From a checkpoint of a small mixture-of-experts model trained on Wikipedia: a variant of SOAP for the experts.
Below are experts of layer 8 (counted from 0) of a mixture-of-experts language model. Rows are named gate (a neuron's input weights, with its number), up (a neuron's input weights, with its number), down (a neuron's output weights, with its number) and show model dimensions 0-127. Each number is 500 + 25 x the weight over its row's rms, rounded and kept within 0 to 999. Numbers have three digits each.
Before each expert's rows: a language model's description of what the expert responds to; "raises" lists some tokens whose logits its average output raises strongly, later layers aside. This comes from a sample of Wikipedia text that the model never trained on.

# expert 6
It responds to: Capitalized name and title words after a first name or The, such as The-roux, Jones, The Avengers, Nobel Peace, Love.
raises: "-", "tal", "s", "ing"
gate0:512526448509504492552488495537472519497508496458536533471503524528476505493514511490498480523484540487523481507484471517471503460518507520459507512498490486488463459532541517543529561508519496511499506492498494517498484494537518519491541470502529459481476543529532488532539478492503533464502478473501499509522466506540541508468541519500520506481521507494542551564494525512501534512510
up0:454495502506546478519526496528527484499528479486530500484502534565513465515455521492507497449508534509470489509496474511464491512510487450463548514486487484532470489491504518482506524503529475504496532484496475492458470491467486477492484529496480496496491533531528491441474529513466503521490517483491480530485493451509435501528470503514472488525507494489485541529487463505484561484464
down0:525467528456500503502473521502495489469449514488484491512559506567546492511546508473474507494563492474492470504493530466498492505496539478492488497538497458529494559524507527495481529486494546500462460538532512496501456519474486474493503485478505515486528518501515518530522525465494506521537495498512486494553460504529456485493507516483521470539504507510470525491471496476516518479509
gate1:520470533494512523486484473516519563523512484480499445532528501483476500497459489520487519532511543506519477501473512499479491506507476528546474523511482491482489474553478490503513491484535470467483502516565466512520485549532504514479508523509502489521463519512474484516488497483543493471513412479509488517493500471491518498439521493507531495492489525485530505496470467528528499503558
up1:511511500508511502511455543526499492528521543505478487502493496507504493446490489503526497522502511462533528484500501539508487547511520485524460509525481504481449483471491523461516538489502490551471509501507489512489513476492499494499518511562484510495444548485475481501525537479502493515479505465492471467534492523496446475488524509517526510492525431507561477473451516456531503494528
down1:483550481518514519484457488545496529488524489463475531508503511508516480535516487476515474462472475485474452501475477516484476512493502512505541525513502529526478480478519496515485512488453514512511490480507517516484530452502545457508495462507517482490507437498481543534506520535471462471487491415515455500459460469510501512506508503478478492486527479498448461511515482486488483499485
gate2:514518500514540519456494508511555466497481488509525494481477497479552507492495476499517479496553487481470504536494525498503486505529526505499492464494479516486482535438482482499461486536469505496493479463454501486499511509464499522527511513502539507472465546541470509496469466506540546537521543494522480474476487491503496505485553482511436533488520506515509506473484544562507497498496
up2:537519489517534491478497519480498562472517481526457557493513529521468523511512513499485483499504540494528517475521508481524485509480485485552536515492524491502546522532511506514495503469491495494536499516509514490485502506475522468503526479522503522497521498513519435471483516546510445472465501509518496459497466531531499462469467516503491493508548498549527473452452487447514516479520
down2:494509507522514496465520471468501525507513490527482491512505492570513506525451488516501465492519510468509493498510466472516463492497523451522498511500524486473517501483535472508469518514512512438492506508507537534538481467490516545528500488471475458508500482505486496492492530503482524498535492498544470440463517476516513503511445511526463517494548526518517469494440510496524564495531

# expert 9
It responds to: Tokens that close a number or phrase: percent signs after figures, closing parentheses and quotes, and years in tables or dates like 2016.
raises: "\n", " |", "."
gate1:506466522531484499470503491556521513547518493489491475501483475465508512498424515539477510491539517507533494520452541513480533467551491476511486512493515468500493495518461500510502487510501524510488501501540490544552484528513497499483525497528521507509429508517473499495518476474518500525512469483527476515469476485522473487434488484529508515469494548545541513503505513505519478513533
up1:499484501492482517470488477482483451528530538493477493526508506476537495470453488484502511504504492479536515461506484514483527480534509444530505528496499499491449446477478482476510503504501523509495530535498501527476506495487425523504497483533491534514453503517461459506546479522479516505472501456459483488533510541513442448490527501540508488489535496505531502482480517500543500475499
down1:492553515497499483462464496500483483494537490469495514492490507500494476533559517444497438496464488500491460490510499483533513464470532516507496515522503502507472489474518513498496482473553501505508502476474523487455498481455522505514474471489488461474532428504515539565542498520462441491486516457480498507506482467479475507509510505485509474508547484508486477474496501475481514506513
gate2:539433502498500539441482480490521482494471541486510467523481495532480489471487496502492492502578488495493496463485516529525501527558536524506484469475498509490481521500467497481488513520484510502495523487504461480536561509471511503536508523480477500501477481532499500499491463539503548459530544495498513506516489489509476497477541478511479495494546487514500487470472526558472459498491
up2:503562471528509487513496548497503561495512488485479539496497498503464545531524485520514474536467506514494530517524502510538497523486442493515495482512560459462536512508499533534486464496484542481535513491477505482514480486496473511522533514522533535508488531506505500520464501530476435510483495497476486478464488505489525519495458536503514522477532509532503457484473525456486488482500
down2:493495507516546541499512514495529495487476507527473476467499480561538503514461476540500470504527496500498466487525508506532452517477500462512492503450500542465549515505498481492472497512488514432525536486508508507535508489486520532539523514480517505489484473515510527485466504537484510452522453469523479456520501459464496517530519487482514506482506498509518512465432488475517524488523
gate3:468494466504522513540472481531528515497511471507496504500488506472527487517546472464501493525525505501485514471534548445478512507521496498489486542503483475489502573519486470473481506490487499519474518489534523482492491515469474529483500510507522472452516467416518508525493501462522522476459533470516473476471499532498533499516452508516497464463513493517514488510539482516530487458529
up3:473471494479478505537519492476485487502487555494506443468510503494513445522513519527491483505524467482507520448516449478518510486508520529508536478551498518528499459551521481490522477495558489498495478513531496526503551500480505470499490500524463505527469472506483528555505496477452470478519538525523484496491505519481483498475507481494454502534449511491496489524500494470502452493537
down3:534512468501471471511499511514508507477511498510472514493535487530465536439463499498456502484463553501511493559490532518526532482483527466477464474479507485482521482488504561552510554463488507486474493480458475493500468482459489519494538490481514476515526474511502460489525488541517517495515459494494495464518493468487509509540479473483541520478514513494536490471524504508532477527505

# expert 7
It responds to: Hyphens in table separator rows and list items, double spaces, and first capital pieces of foreign place or club names, e.g. Al-N(assr), Se(oul).
raises: "|", "-", "ying", "S", "W"
gate1:453462497516498507480506521522526520551488472513468453518490521498489507500454496534488496501492554510519535501451523503486493532528498501532491523503515516484533446492463492489493499512528518453529543538531487509548440509497520495501534526539500515522427521486469521527499502484515484509482459462505523534480508487494507481462506500552536507482500516507516520491482471519535512498513
up1:507482458507533461519493521508539497495550490539513525503519508504525469450474505481515489513489528450528524441489483489532533514516508514497494554514500497475446426489504474461518507497467487527487493525522539528484499472495454514516496500516491544523458533490519477495551512473520531516497486500467485459492474501507487483475516508522506475506495460523559481510494498489519535487498
down1:497552505493539509477478512509487487515525493479468500509535519512534505501519518478488516495490477517463432494506488504520499482464497472477498528525490514520454459494515535503470499471512479509508505459460491491489504473472529505487506458483535529440496458516519541520514516532479440484449511452512481500492494502515524525486473512487450504491500509537498453451506506489480491514432
gate2:527480490540529496483509516512539437453469534507556438513469500504518510523494497488490491544561490507482480555497525533524499516526503537537503500466481502474480482477484495484491504526472530478510479478454502480509494474476498529483500508516475490483483479541522511498441439516527521510509505510508505501489470468511507496489577477507492472503534496520471474495497513491493525495475
up2:481494459496533503509502554481487527520510495502474557520513484476450534512510500504507528491494511500495534531473531492540496521475432475558528516501544466493526529508504533548497486499467481485521506537472479472505474504486529485521523470506488546509470516526472495525500530542503437486474532518502469491439488502487508497488488525479500521485527501516486468499489506454489537480505
down2:487506560500469514477531509493457515486512467529497467520481479534519486510511479522519467500515548497457456487504507502484490503513532478496475489528546525477541487486502475526455502522497503488532471506490488535482521444500543542559504522518499463492477507446521510505487504493530468439499507498500465511525510475502517525509489501484510485481543498535500459479449493487499548490540
gate3:499501496504502519551483472507559492517493498519483508470506516478528517517501451494512517496513484523505511483492513491509500532490541560521475516489473501485504551467488493482456504459500528479544515492512514475526508511494491503468497480477498504458530486488501443517529512484510522502479496454474498430511490515452579466509489543487511448496503478522515499493555497471527492458514
up3:481464492485463506540462500488509453521468550518447473502526476481496517487493493507494501484483451521467523486518478524534504523521541540493523468486472519509495490491497486505517497505545511507502514517498498479530600511459522474488502466507474515500501483548511461522523510508507435523536492496507466479501476518501492464486545514504496507545453502505494520496484521482504457487518
down3:498526435469473523498494521528479494471525493477497492471505455540455523490494475494461523472478535477504484511478539487535532508513551471474440481494512501481507502521498487507540502466491483482522536477499510525480495524496534559502533533488530489534521485493498503515468470521508506521490468492525521454520507491488525546503521474492552489490472535466520503457469497487548489512489

# expert 0
It responds to: Digits and number tokens inside tables, scores, statistics and addresses, such as 1, 30, 2.70, or 1,200.
raises: ".", "–", ",", "-", " |"
gate2:540489505504488487470487522499526451477479532495558465499424464499500512506474500500508518500511507471459477514490520515539476528509511472516468483482503495493482517485505474471484504539470512454502516486500473449502541535477505502513529521519503502467446469525509537493490453462510522471524488501501476504489500453527484508482562489534466499456526495519472456471505518533497481496488
up2:507505458502512463502522554501506562514535469528481518517535514506496488524508504499483463513480514536521544510509520528524538481510468513504531508523497492493530557509486538529496493474515495516518485506463519503505498519485484481511510528487517524510518506528519464511451547578480445488475516493481448491486485557518523531516471527477493503514533496514498495483469501454531522486528
down2:479492518518503493460540470482498499499496503567512480467509488530549499510467477559491448525517522506475518471490480468542468547503497481492501490518516520484489540510502473500485522548463488466543485479482510507522523449515540506560517505496506499498499489502499508493489507505534497483525456505530444466507505451487513508439508489478514519481542497517499475505465492458488502517498
gate3:501500521505542477517480453503523504503468467529513514481551501471518463524519446506528525501527533485507489473503541482516533513510559494510493542497492497506473530486496487464505460489501519484494498472520545471478546550498462501493496470488512462503546477491484479493518459489476535534517534482494464502466506534478539505537454490485494518490531525532513510509514481460518484486545
up3:494501460479515478497492418497471490509444518496455479476511491477525491494501522523476536497487512480535516474509492496526503484509551523511504444517515506529476509518503511513496477472531499497533529509532512505524540527480519463517514468503473554530496447517508511510560471504466510487566508495519446512459493500495457457504511502465490502507511528510527514483507537497525487502488
down3:494507456502472494476476517522481493452505527477507533503476500517502508474471505515491534430492516507533498504481523509508546487512538493457465542472495479477517493491495553534486517493464481499513503484450517503449449495507503518519537504497500527529513516512471459497507532526538499492487488469556476479522526538516519521467510480502584476509522480498517495464526488497533489504517
gate4:466460497538482545507472501489446498459494498472489512493534492495511495510525470474528493529560534549473490527480499574500454510493464493489502473460492498484513544550482525505520516518545494492529518501498527521526566503518496516480501475522531482502512553464528462486501481491492510526512514485484502515488486505524517543509484497525490496490521507484494511491533515508521442462486
up4:507513491495499507443497509523501496548493502502536475482472542494544540543520536489499501512491502494488484507530546492464524560499485546489529535534547522448494495489482499475476523496472515497533474524474459526474473518501502468507482564471505509494516497497490533539474526470487498480517506499471524478513534544515501509496461517482502464465482498497518517511509550523508534521544
down4:497506485527491542506540454520460494497469486442511484497499497493465514531501467483484528486527497480541495494505512494523504529498481493478530542489502454518537553487491473494469488500498516514514522534509483480524524518515527476500516567488492483525528515538509552532517494506504451487477517536502502476473462529533479505496492473517488506424536540503491523528538501517545472505511

# expert 2
It responds to: Word-internal pieces ending in i or a vowel inside longer or foreign words and names, such as Id-enti-ty, Categ-ori-sation, Scand-ina-vian.
raises: ",", ".", "-", " and", " in", "s"
gate0:466495500549495513515491519509515528475533513464505531498488535552475532466479508488469505490498492530543506493468476513456490478515515510452526517447481475484458447511523519531478508513482484487474536436497512513508512475541486500484543486528492471471447510526483513484530500506510502499510450509490498482497447514516537502499511512494484531483512529488509500562490526508461476543501
up0:439520494501544475518547514462531531487521502437496515500503536499521509523464521492479505472484482500488510472477493497502485493464507472463483446480485480511516497529498469541486498467503524505530527511485473517481497491508542492502478486515456490438512490524486462504518536514493480500519519471440485503525471492512483512516452519539517513507464510507495467540467468515554544499485
down0:525510492407524521504468525489470477481523517464502508505533500551529501515511523479472546505508502481458487488482481514526500541489527484503469503519445466495492506516514494500459506500493487497502506503521562498505470502491504502469481495491512476505509503495525527533533528471466486531561483436491502493517473471547501483492489500456519506529461484498462528469465506470502515460508
gate1:493470520483478494520519523525519519527482481528457450475496507488488499496460474530501508530521566489518494548431503526479481515510484512505489547504487486476481476539500502512481490490512510493452498495582470468538475520489495506486546507515502514521469523483525502494479516492521491487510428469507480515487478495499473495468478493524484514491479489523540483545466481530536512533523
up1:451499482511477526490485513483510510496539525489508517479464537492514494484510477477501506512510497446525496465520525521501547500520540488514500564482509501504465461528485520464517520514499528496479538519514550517502504489501477519517449515499473521509474537495483457505549526526475525517480481507460522460544517511535476422487527483473499513514523480509550502475481508485530514488541
down1:489564526515501510487468495532498518494519505432516524514500520486468533511515505494510477446460496519462475512540502487515526459484516485492543530526481498519479497482473509494494483477501510454523507487466521502493500501496493535506514502499526509468523441538486533509553457553485423522467527487486487529463515483500491506500500528502521483513520465518495474480543516483476498470472
gate2:525487508516482512422521513496532478489505564496544464516490489507520487490485515485475486522524547511520498525457527524510513490508486533498503477513513494491480533499485481500489486560483507483505514500449492504478536522482534511500506469483487463534487536562466518484429430535506515492536518506464480524515475484526520515506561483494471511501512504500496505467500518479490494511489
up2:494500448490503505506503533504535533500537494517482532521485458517510486477504501483480493521461477520510533514478489466513419507498466471536524494480558485460512506530493517516478519464464495502508540525500528483507524528501477507515512462515524527487478485499511497515450474533518472481464526506482457441493485526480515467481455506453488518526506503499499470492458505454502520522536
down2:451509513495514526456549471493473495548499496508507483501516491543507462541497485505502451488515501493483506447495504486471481479483492455521453487532506494410546504512511483532465481515490508476458514482492491498499521528455499516538513497476505478512505480523508503467452499508523470475478506529499471452570526519471504520495509508475485495490516505520504470494461499461501504491472

# expert 5
It responds to: Line breaks, sentence-final periods and the first = of section headings such as ==Reception==, plus taxobox fields like Scientific, Phylum, Binomial.
raises: "ș", "writer", " Singh", "ă"
gate2:498469481495504500460480495519536442466499498494536475489476490521469517488496487498513449527572524483458498517494519536526482490508525535510504517468503497481498515465521468487486466527469542485487492479474462470520520498499523498488524485543483507453483488532530487515471479522506488498538518496513508531472475425502495531443514470525504477483531508493512491490520543546484492500462
up2:495504483495510490492492548504519570514552472510479539498531515503457510525509503456506471545465514503501515500472467502486501524505498518544538512515526477476509514480519527519479491469502504480498525528453525517510500506526528464528520499493476532524515491521524442546482505542526441465452505487467471486462472507501494488486473501491514487497509517509514479479486552472540543472501
down2:484500545489476492474534520511477524520549484550504465516496464512532486524490475522515457493498514480510509478489484504509503516476518495485488464515514499486544553503517479509471462530504469461533491514460531505524509482517546532531519497507523460482498463522531474527494526541516485419497476536525451472506493445505521506476495467529508482496522491513511481493458485468492515494531
gate3:508454520473535498529496485502524510502479504506532499489534482470539492543505467497539517492506494519528493491476561491490487513465515511494488525526494486511485543523481451451513512510492518481526513462507518481486502489500428505475515476491544474478539476465496503509496473509484516507467521465480492462479508532518509518575486495472473448515540519534522513524559502508513526471504
up3:479450489458473517518506461477474519522461545508503460476501509484503427524476503498527504476479504510501512443505462478535490496477540517507499488534501521513499475517506500488465512493548507467513502507540494517511551480470525485521463506500490484531488498452492507538512479515464476505509497511530500485523506471497458451498508501489467506574472504516518555487492509481473466482525
down3:513479457475505505494500530535473472487503499490456510514504476501489550465495514518481535423457527504515511515455499510499538493488531457461485487481527493432523506477497519541498564501504535521494492466471465509484467495473499531518505529468499490514494522498506476491495511516524535524501449479517485468485504490497493546521522482479511500527540516501472507477532518501544470539519
gate4:516492477503505545496484474484477506504466567481516549515496517503549515482561464521488468526520542543506485521475505540510474538507520531492529477490513482472493508529507522489541495517505490509540445524492490505535523507496504523512502474493505486464512556507520516503557485483481540516515518518473498553450500481498516528514481496477486503507553509508502548503531496511495466480466
up4:485483516504536509481457511536446498550515483510523502480457496480477516549535482495513494503502490530496497520501501549498520540510485517482526508525514511499475515476538505517483520530505495515504450538508516484487449501465481456491422491462542514495492466521487533532477539516486474517552448487471524527475525493509486525509458508501497495480456489481480519509509524469507529515520
down4:460493513518479533512515486494476465513524459527516503509514462484492527533484461493498532490541479501519532513475483498503496539508502487511520539443532476487485530505487444494534475511512541505516474530519482509533556490543501517523471500467481497521511512476515560514503497472528463504478533551491490506485483521532501526494500479523484528510491531472477489464543544513560492527471

# expert 12
It responds to: Consonant-heavy pieces inside foreign names and compounds, such as kh, ak, č, Bun-des-liga, plus hyphens in words like go-around.
raises: "-", ",", "la", ".", "lu", "li"
gate1:477462522494508518496496523500533537492492468474473474522488517493501541501485475480467492496547494466496514530514485497515498540525482493538491537488498501487505507557492474489489488537512530468481503512565509473518480524537516516472474481523503490522448503480495519473501535513533481493496452482542449521491520497505454451433488492511470511484486508504526488514496452499511470539557
up1:482491495506539461515475480453508497511530519531463475506506524456512479453553498469549493500481505508509524479532478519492493513520550501478478520511499510464462485481490473436484525496496484493463526519494478474482496499488451531507509479514476482499458528519465485518516524489497487488507440497451493458535465528536474507498489496496488501516538492519544556469479493484508500466529
down1:471558508519542508512490493530503494531486514477478544505503530542495511515512466468504475461455499488443468470508522475499516487487500497506507481499500498471481470472509507483482532474490527489452523504488489501498486498489519505462511489458511515477508475484514553507526497512467451492486499413487464497473509454501487472446487515501500481471512505519488475451495475479537559508475
gate2:538455512531516492510488473509550502477477545532524488508484510486488506507486455484495488549547492516477497510526537491529484512498511510506502486495514507470460469504499447487465474532510495469465509468487502483495514498473502478491526523492471509507503502527494555505445457471510532484574501475491515488531522455482469501492547465516501498493550460466477541463509523502483488491520
up2:499500442501522481572477552515521517487528485505501508513515487480469509519498503477481492531480482534531523495471489478517501515477453468519514499522536487485508500519517513516511494469508512487501511510463538511501482504485503514557539486519560533536473512503534449467478540509535419496472498495504447456532487493510500505513460530484524501516528503532515505502463495482525505495520
down2:513502518513499469460516499525473545488510496537515465475527473502523507534471430510494450510482522521500456486499502493496532507493520493521502479499555524456538550499512506525501500516501481461502496501493552493486511476494533504535516476503511464528503480458487515492506472520501449516514486528493488472517511445533524527523450503466517511493520525527494465471454519478557477487513
gate3:458452504511519524501482470517515528520503470515517503467545499508553478546535467483533543501506474500509485470519566456496504538489497508495468538499522463507503548483475493459505495486524506482490506498510542474472506490487456507465487473509526463503528474479480477517489514506476522517502535463514497471479506544481497451520494475503499478480542478534547492507522484500521513454527
up3:458421481506523509526470491529475510496481537516463461489536499478503461480509515543526516491484477506515508446520460465531477505485537496493472481524510534488493498510495516506506515453529480493519486523518482499482553501470491490516472460518518500521512497526470501542554510507461482526496518532530467457499481502477475454512487482474464522546486473496538501489477479517531482519492
down3:538480430514505515521525533528491479487519522498475538524482489498467513502481520474486546461483486530547505521458462489513505519492507450465492501457502492449477469508513517519489508481500490512489482494473488461453464458464488516482525535497480499520480521491508485488511500513528490533478436481523500438508504504484494565534493485487518494512499546510487492498521486541518465513493

# expert 10
It responds to: Equals signs in wiki section headings such as ==Members==, and prefix pieces starting words, such as con, inter, pre, anim.
raises: "=", "qu", "š", ".", "uge", "ug"
gate2:540464491496514491470475503504526475474487492536536455505474491500509490539444465505507456539561511491502483539481517541526491490524485534457506487494479499491483497486509489462460521542525456486494479447486492488496549498505537477548506480507493485485448509505534525511477464494515532467504502489514506491487495448482501488472536479509443523503546489496491496466487520526502484514510
up2:513522467455501501513532521451491522479492417538470501536518487504470500511514510472508526520495499525525544499456513480539512515504481491549530515516531485499525518480518519527460497496513481504487489528474550484523501487496491481531500464520516506525497517458492497526488488546486471448447505536496471485463528539505536473507475520511527521493550497514501470488479491473530501489538
down2:453489502515508503495533479519475533531527498534505462498522492521539497533470498523497420468530509517521499470493510484483488529512494496504476510534549483472499541535451477518480489536484497481511511507505515522527472472505520538527515515561499466497519442515497489467479495491493485446503520496525475445514511475480533475526504498478469491492509530519507492461471508510521562497503
gate3:484494517511507506516491469528516508481502500520511496494538527503513449546478440481545554475527491516524525497519546469535523528487515525479495540504476492505512518476470459457489472469486505475493493505529528476482529516480480491500502469500512457488540528461492480492515448490528523508472529477509496486479506522475488525524490532528503458473513473511522538535537464498510498431518
up3:456460480477510534530488482548450475462458537501465484475548457507473481474501490526504498495489469456487556493508498500496470491479532518497475496520515504507517472516508463481465491485528498492460491484550514504514560523476508508527467502502496500516512495505497482539507481490466477505485533528514482479491495464482473446475554498474471506566492503523518486533479513527506483495490
down3:511510497467515498504517534508492481488498513506491537520496490511468510497471486510500555454497552480532506490463530504557540517508515481435497527450470501476500461495491475523518489475435476532515498498484543502470459483492512517525521512475517502522488499474503514492519506507516541541479471479513461416522493476500486515492503519504515474528508523525479487471546478533520470524491
gate4:522441513517504516483468507462492491481504528485493483526504527526509572477557460529505499522529532525488488514496504512533500505455529527497517488481495475514514513528504501488533515523533510469524463488461494528526542506505501483498515451496522538472490537513516526460574515478476509479516496498453507495474493501512511539534487500539479518484555498480520530483496517485505484449476
up4:473484463518508505480517488525493473542526502491507495472481509509482509564525556490516502496505482509495510556529532528458497529482486548498537460503500507498500515495524515517480504532479514478512504531480487482505497491485449477481450547511537522510478472510499517508506529510486495505544496497494526543516514532520416487528485538484540481507484469534494480517515562464476519482498
down4:504529494530477516540543474471472478550499476483489509517502509469491471524501478503468526498521452484495527498479501472515484525486463482522501537488481475497521525534523431493493502524477510478550514514554491510502565514548469486505478513503480518539472490491522523503473510488518483510468547540470537503498463507528522503485504493468533525481504551520460475475511524499524486534519

# expert 1
It responds to: Subject pronouns like he, it, which, who, and the first piece of a split word, as in we(ighing), dr(ew), qu(ietly).
raises: "ire", "ed", "ick", "ise"
gate0:524512463553523540526506532486506533497491486464519550478498520525485511499471505501463489502495507544479512500520480522504518438537518522448528522469496519518469458491554480521486497485526514497519495466447504507493531523504548502501516476498549505460494522529516497493508473535488510510484459490451500471496463508527531515494498518511485546510507556492532484526529520512457480507497
up0:480528509492528536550535485493498492478550495457504531488507531545482479532471461502509494451494473509517498496480489515513523484500495490481514476504492482506457497517502485525500502506486464502521534512431489502470482445534516459509463494511469499495451523495490499448525473521489478489523581481460488519500472502492464527498476498496515513490487510526479461524520487513513554514456
down0:546469503454507503493492518462495473490492535533511524509514499545498481506525544474482541475527499506464465525481486494503477500480563488497466524509463451485475534530493498538485520509495515509469468529480514507475479514477509508487467483517477495533544503531541477542479511469477507519501485475528508481492494545502464514500514495451467481541451466518481514473469499468487541470497
gate1:470480527526503495507505490508525525554481458517484483502508474490477549494488518511495499449521555519491480533472521518509528476492489509530496542482516512504506486519477519522468498495501518495482518538534475519537467544513500504528528515529520457499456517508503523484523511471567486504510442481513498520505524473522503469470505483510479513461536525525501546517452476534539489541539
up1:480451491515511497506469521485537477512561524503507499500524504502522508467470501472490505489488518469524535489504499495486504512503548497556482560494465527511443488515490519450508484521521513523495537510530548501486504508466445532545474506535469492520477555507480473519535547500481462499514486476478519492528522494500479454478520492485501493499531464497556535512479491502507492477490
down1:489535535480503540490469509529532516510549462446491511470536545534524508501477461498476497462508491503461479501451451487512528479519510490502528465487485505489503462477507504474501532474504533501532518543468502535466520501462533511497554496490535511476536476499519546508507470531471460487494489450497468495474506464512459478490511502488504489506504475529487471476498516496528511508464
gate2:532508527509517492476496513531522448492474506530540473490473507507511512489460496523488444524533506493473510504492531516540489503515506530509482528466484508487508504511462486505523487520504508492466450471434472483477551511520519464480506521479511521492480479532525529464513458521547541484529526519488469500519483444492468478446517495479489477517541493497482456463524517536486480503497
up2:462494489538528496516528550520495535496482480526483529553516488488460494480524518475476476516497512530486545510503500478527488513508439489521554485509536503457537478496475535503499487488460533495520515537488546515504482516488510480472459484508510517510480537463493472518504497548490438464498499505497477482440521533507505487493472550485511498474522492553527495494509520505476528487500
down2:472478503519496509491512512504495530483490511538487476507492463532517478522474493521491421502511472487520523473547487509528472507471518493499503488476507515460501549507452432514488494541505527487505510458464490520549507475501499524505492527516519468486502436533491523491468527515476472455530489551536498495463524470468521513490508513489496527476525514518477499469471468469519537496512